python train.py --d_shared_expert=0 --num_attention_heads=12 --num_key_value_heads=12 --norm_place="pre" --positions="rope" --weight_decay=0.0
Below are experts of layer 6 (counted from 0) of a mixture-of-experts language model. Rows are named down (a neuron's output weights, with its number) and show model dimensions 128-255. Each number is 500 + 25 x the weight over its row's rms, rounded and kept within 0 to 999. Numbers have three digits each.
Before each expert's rows: "comes before" lists some tokens at least twice as common just after its tokens as in all text. This comes from a sample of Wikipedia text that the model never trained on. Tokens count by the router's weight.

# expert 60
comes before: ",", "\n", " (", ")", ".\n\n", "\n\n"
down0:524476516483511538490490470517441483498522487513481536483528487480499496531500521512472514484512533525492479491503483477462527497483479494516509507439494452469515476460515484516528553487534471511545529526505536508477542507472519509511496476545506504507497511479452504520522497531539530477547516520504522449533496510455497488513519475504440501465486563466536531484481500470472487513528
down1:496480450481497565480511499504476506493513496506524531470519477484509484528509551543515508520450470486471440480477451498532468515475486495527489566463531468508492468555509510514499531526508471524475514517424495514505530477473497491527485515537456510455473495524492511536481475493491503504524478531473479461464497512471482546494501486509487545504507419465502489504551480495499497506493
down2:498478499482518519492514505517535473505553508483447519485541487499508537499479528514510481510516495503518510495451509496499533473507523531486518560525558478531464515512512481487479501502467507510478486531487481486462532510463491460530533553517495567542471488463485527540539479466480527509464455519495533478529529490497475466469460491469494519495471426476499518526509510529503502502497
down3:551475464496504481488503488507511538476475484461535486581495544569497478494502480459493486519462489499441493475490542516495545504525490519476500474472491527500487513480516457496501509528487476438521538519520505487505475502520495553422520557484531529502535537520525529527519478471494490487516519535570521527449498482492464527488501485513505512498546518528512523524536490496503527503511
down4:482489530529572528523477506480502551497521497444471539512494486510502506529513493538500488498467517478529502490450529489510462508517511523491540486432477502476468478545531497529472507461507480483449506507503490511423482515480495479496472482528524488448512482489476504534489465527568488498526462482497529493522502488517535492482519523528484518483500480518470516471498521482505547516490
down5:468525464425494485532504522486463522509558487513489521520489535510509448473541509501531495493462521485526488524466467485482556496500492521565507474476528466518503470475481482472481513478514503538515496502479518504471531456495467489489500506483538519526486492531407508515530485540527448525540486530484516447558503483488509495552520458459474520487511549474523495496492464486476520495529
down6:507517520459488477509498493495512521528473522545514511504447486482485494495485486550456451469502495469500482528509500511506516519450521500557510530481497471477503515525549501463484510499482498502485500464534537519526530533494487487504534529485488531476501499496510506484498492513531460514544486495515496487545483505520480558531515478494535482443493501458516492460571488470501501452505
down7:520470505510502478470530492510518435513478455486511477525497468501467522441465540508480509536538515484482505494481463471512503493478483463505515498560495490487486505475497587463567450503531500498526467512494463503494456530535537498491497482482490492534472497500522517523491515519450449522512518499514477547542509487514466526478481519477480519498478508508504493503507440564455516477487
down8:466461516492466489510496496531514480508494477501506515535530516498536472487510500494536498454485486479512532515507495523469489517542513486516478514454481482506456470553511432504522506534533514468532505497470537526509506512494541482515508496484486427467502560537507497499473527498536498505486469561511489476461488494500540498508504492518505537491499472488503534534521491491514512459515
down9:539508506464449469500507553503473508481478491479483486530518511488495453529508478514496527492514476520546571523470505490515501437505497485469533502517493503543495496524486473526497463541452494501477493505512461508506534471510440514486527490496531486499520543488492520483507482544516503525515484470501538537540529494540478483515491506470475494495479533467535472504499461499491495508485
down10:508511506518483545525539460495506535470484487508484480491494466509484495512517517520524494514527521520499526514470502485509497501468505455472495480465492539532534522458479544523538508526496503523490449483483479497488467560491528467507491467575502515535541504524552522517523489487452480465473503520514496506513501506513509484508487518521470480485507509492525496539472493477486498461531
down11:501507468458498508526509495550451510492550540523500523513477502451537524516504478487524491472507506499490482504502473441516520544452481545544511495525519458511511488519476480477476508471532458529503491501518520531527494505516486483523475523540510450473473524505451501507492481520535463487504505500507515502526496517495515506482535471487511528471521499479501493526504514531498476481466
down12:506485497554483485480488487494514500506474497523510452489506518503487519530449506484517535541491505455524548473537549484506529485486506545424490495495511542516515527475511516539488527487490481464452475494525509481513468493514529492501499535476512506479476509495517483541535504495487536520485518510505539486472509458585503487499533433551524483518492487507485517506513480476492467472516
down13:501484478537498497462456460491557475504484485492516503511514525482527487467498523540470536502512497495453479527481510512502501485529483488519503496486489551505508515515488545490512485505484505465530454496469548501495438488482504513492529494535473503539466474473530472482489496506485524473464527511559457523503510481515479456534478528524509467502545492534504549525499493510520496503509
down14:490481508505461501511519477517505479508508498513529569520488503532525502481495496512545474502534507489493480520501454501531513504467518511580485452514463525514508466500475493476521517493537489511494506462485529553501497530499519486520524538495466518470500463502466488503476485516479524507544438461530502497487518521490487490481477480492504513488527462486472514520530524469506571471480
down15:485503502479492509510504449516497529461467506477506439547534481468519490488504525506461546498508494506493477525509454482497505456497469513496455478475485497483505531468517491510517483531437486536486505496479506494470537556478454485545503448496490459547466524463478518485476500519500459512507510512509480514506472534573482508475444544478505511502506504444527499476457477502504511477508

# expert 1
comes before: ",", "\n", " (", " |", " and", "\n\n"
down0:460540491481484522496484503500496482503505497570468492522488516488486466517458484500528506537484529484464488487528532482473491540478496506467487537489490477500481460502500488446487532525517512475532498503482475493464448484509526523494469535497481543515502522525475498519479510505517505556512454535450496481518459544503540496520502480512470536474491464517541510524511493462499470524507
down1:482518471524452535466533448548472505523529502505478517469495511525489520530540444511519482439474443537487501518507505512481511533472503473516514510492478490534498481523526483491499500522504493494444532475442488532519491519502495485522488493529477514490490525493502469506508541486515510527537487483514539465464523479484509520472517496545528506455501452463516483467528482486503507508488
down2:503537488518449498477475509517516559542466525524463484485456480512498475470548517530489514474465480466462530515443477542473520553500507506511524558549452539486530453502502508483516501501547516477516493505488490495549468525488483520495474521537514536500525505531502515515519497503509494529479493531497549507507492534480542471496506531547501507512531477499456476488530500510490475514492
down3:488509524510505488433530516519492491498488531484480522513508500436500489552512522513492494547509530532459541468496496541530452517490496503490559530481477475532470513508491509499532511449486509460532486538524476491539502457491492535508506482497529540510531513497546505491466514510448499490517489519453484505513446530502556517498490481527519504496473553488527525488506508491510482469543
down4:508491519513468500551511483494518472489479514519521490492476508534514495466488491477526480496492480492473521482497467491503485526501471474534493508503465483482505473527461519499523502482499479538530491516461522514513507527516474457498464554505475474511448490525465492473503518486528475466499486495558474504528527503511533516518476511519476475489494468519468508497510467517479514460513
down5:522483486442510540515494487476527509479504509522539479509500502497460507475520470462510486494513490507486472473488497449492475527475504464549455477489491472500539501448530559486532454513475458521516506491505526525515456490519484484507516531496481448543465481511531548527504470532491490475461459509524482521546511542513468496492524507477466498527507505514543498517528483526529530503502
down6:476462511459500468503509512476476493482481503521506516472490499537503488495492507467483500509480471494512467483456508517484500472480508500465482526516531446514475507511471547501508492522484501463482522483517510508475467476535445513494450461473534515512500512491474516482481465517485521507454519511490537490458466490546535520514515503481490505553478472535475489509493495515508514543487
down7:504494502528485468512480490521486493498502476484513508501539473508481504488460463517482506522459528465512504518512443476486503504543535502508453501449508521518527512514509530527516528479529499531497462520534504470507545494480493506498522443532507553474537500542497512507451517465495529482494507511528502462510471521459501522521506494550501505501492525482489496463513485505494485520492
down8:481474460509528462479496489500530467485508499524499518502461516497470467525470508555516466524507543480503517514480520488523480488499515496490482508495452537513538484458510542519441475495511468472488518525486461458478540529527499546491522474507491486503506539546510561469503479526485499472505502501536483505504494496513537531488539466503515480503484520478547503507507506496490512535478
down9:516501509534499514516506518484515500498553522506511493500561523495522521544536526487500463503553527496520488474419484499537472511511507503493529513526495519507542502492464464469515521527489483548542471516494495485503547494499486492516464525521489501501488471512477486516506494490522552470495484499481459506489519530483500448485488465500489482494480504464551499483477490471487486517489
down10:518510485505508478491507481519495492509492462474512517480465485533492521494465489489517538509515453539482491499467509494452540512499524494479509531505483466482494501467486541492484495517521524503492501476484450520525474524543481530482543473525481530535529508527529519532497474466478518453481502453500495506458539464488487499467462503505490521486505457492439481522502503517467488474459
down11:462486526492545501486470501518520531478477482441486466492468484542500501493467450505508533488515536479512535497528554507484478458527551535502471517543518524507512560506454565554500487510531512514493496480556515525511506468466497486454519496478529497484534503508503467478505473483512481501455499486500529527481495495498478503499520542516525474552514513558506505511477515526506465494491
down12:491519510504544502508477464509501499510528472493544516531482490491510507443528476480516483474493494489465463506540488463530464504502491511458496493473477464480497513533541511498490497531478506518506541491499529544452527501530507540519484495520456463486496508517482523510467509476501514487515508480530467507498477519508490537489486489500497463540521448497515527496479456495521481486475
down13:513541509516505518483512464481524516479539492522498516514490504534534511489520473507519479450490489510500466507502481497504493503483514490537478500493483478513465499506480473494538521502504467495485522482492500491501515518506458469492515547484507462551449499515486510476503503519536488516533471499528522468496474501484499538494482534490516508467498482531516525524466504490522510455437
down14:479534486473469505493461497501531523447505533529536533503493514465469525524484524487473474501531493495511510510485455493512469470508501521527480480487458489484527496483511471467505515500488479506487470503550511520513468493524461487528483501474475475506452540521480464481505486485538538506512439508525482514526492517523475498526491489498475497495504525510497501518533463521508549471485
down15:477481490497481493499537473495503455530493471479531491480509525498543529478488457496482490506510527510477469486518515491490464440496495569535486461500512522479466565508493460483483490499526495535549536461485502496501492459491446521507505502491478456547538462501517495541513469447525503489523523465546516483468464496493466542518526505475547500476510520492490480493500470524498514475502

# expert 19
comes before: ",", "\n", " (", "'s", " City", "\n\n"
down0:465508477541465494472526502532476496474479482500526537478528555437511490482513527508489519483511551513507473508482483523480492509506503491485502523510540516447507474546484524506473541506489542493529502477466462503469542495484503470469470499473537512526491532469497485468534505503523490451483487504458459465511501499473546533475500481503509473464487501443514507477500490476504527539503
down1:513485479529509482473516481532475543499498526491520556486526496485532491494522487532480518505509486533497494523523484501460458513476513476498482509452510495464517489520532519509473520542485537530491500558466530501495478518483541490505506474519485536487527517504525476516479484560483505521523470557523521533460515486506538567503508506504508542507503441491484549516486498514489483458511
down2:519500511507478513510462511479532518493494460520521503445439487510488535532480501520494531491505505469481507486527498559475511539524511509560488481529492494511494539493524527496553527497514497500493517503528499500464434488485533479500503526551496515494512491521514531480525489522452486512529529535474528496473527499489466477484523542474500485470509525516473497493505524557460535508544
down3:480523523527470491503485487482520516513533530505543492494506483525494519504511481487486502464497503514486541463513477505603481488504493481496473479477457476532485487531520513482470477492537526499547515478508496521512527503535496496531531499501512505488484487519533525493479512517484523495461530506537468523512511520516456510508452462491484488518516487520492514491519546467488451525468
down4:479505509530529486510492510500508474452518499491482466516502492525474507498538501496496496506511545501552542477544581502448531490495497486478471510533506515496499461503497540490473501534509499465454484538470460507511522473540476529465504488545532511501471501475477482469493502505490511478502491504487489537548455510515537528530486496490457513507454463488498479482473527520476499480515
down5:493532514479487516512493460530490533522523483511498486538497467524486563519469480453491512524525492488464480484544492469518497486484559488496412530481515524487498551492473503479499502506466466501487528502506516533480442507498499473500503558504464508469502457528525455509513486493462507462515452496545485523468485533488499550493511491494484468520553499521506458479470522516498460480488
down6:498474539521483486498490454484508450514532514546488526529467491477495511486515501533540492468555519501478464498479514479483507481509476465488495549517436463538534506486520498543451498519478479497500481519490531487508527515477485476456506510531507455518485514524505498516513493488500458534536515511493493512460473489515492475450472489518534493487523491506498439515520493544490502494474
down7:486469512531486523488497516477484444501545515452482516474532496504525446511523518487509479506492548487494456507520491465510488534470515513515505533459461467521516456474489464492504499491441494492496503512477482490489553500508473502475475539505492517533488515502489511481541529512528475481499450483531479487459470489482550493524503529490503511503497524475530537462563472506520470471496
down8:523466507504535493479475490498523460482488479549527465535481520524494489486493473483536508472507516498527471460522528503474468478455464453504514514508529542518536504497546464500528480517483523493533528509494486514479497547475451529512463494483495514502458497514473551485515477490496466497498552473550462516490488492481490515480485507494468440509512520517473502485464503499493498503543
down9:468514509520463461483501522500475486508496500490502472467513494501515505505499496520491501518501506485527497508546541493500518520517459481523527502498449523492469548511452517535514499477504502474503449499523481489450521492462501477463469477549495489478511505482501489469472500541481494481464467493468481501507541527516516500471490512489487486494491503495519550513465510490489464487552
down10:465521511519502479481494491447532472533494477463503491460504538474477509499499524487516558485479492476472527476538503520515538525488506494549525482527480494482501512522467565480476480515537515481495475506524506509551491483518493502511511485520514508479549486516506501514477479459486491455492538511519450479510534458491487482502482537438493503533478497500477514514514540478471482527523
down11:490521477461499509491537499490530536522481461468461483511507465463482482506504462477498487532509490521474499477541482515491488476518500507521493476472471524518536502538503440494529454519508496490510493454500492470510473487488488496524519490441474506539495509483506564506524517496519498485503464495542491511445499482491501512510514511488543485496512535547476477488535515534535495519500
down12:480509511478512507513495484487506510482525521578547489486519523466504484472542489501468510502530481486487457544505467493489506509511465498585502484560457507491502480506514534514498518475515474483492495489457510519492500547547524497495482544479463455499501521498489504498435466505525487521505441546523470502531518518572475484473549460500511523496530505512501421509470465496492508500505
down13:461505487491498486510496500498506528521454554458475528514493481515472500482489482486464473515498514493535484430505505495547491512485568469481469505513515503503483547536534534493529472534516480476517489517523484495457505505503486505515458515519534577465514450495505508511521523510454462519502565521463483541497520518487536493506462538504492451503541488502500482501487517546473467481494
down14:473488520472502475499504473517452501521493503520481519515512493506497496493494503482475510505484472485458492499492482502507494493476482466511469534521526507484533493537502530508566511514476525524512515499543551522475526503484505498535508469470487527459507529514452488477532466513468456483515520492499478502487492550488500510526470502489472504545474554500475538533505488491504477534491
down15:463512473519540507471514451463497479452534450480479536516531539504538485453487484515484500511480518498461490485482464461513487461477453553571535482506519476487458472521501541477508495493519527499478544498504532567523517463513506512518486518540492471497496488486478518517493455487496516479506545473521486537513500503514494517538490506463496558521483536502503503503479497521477478471510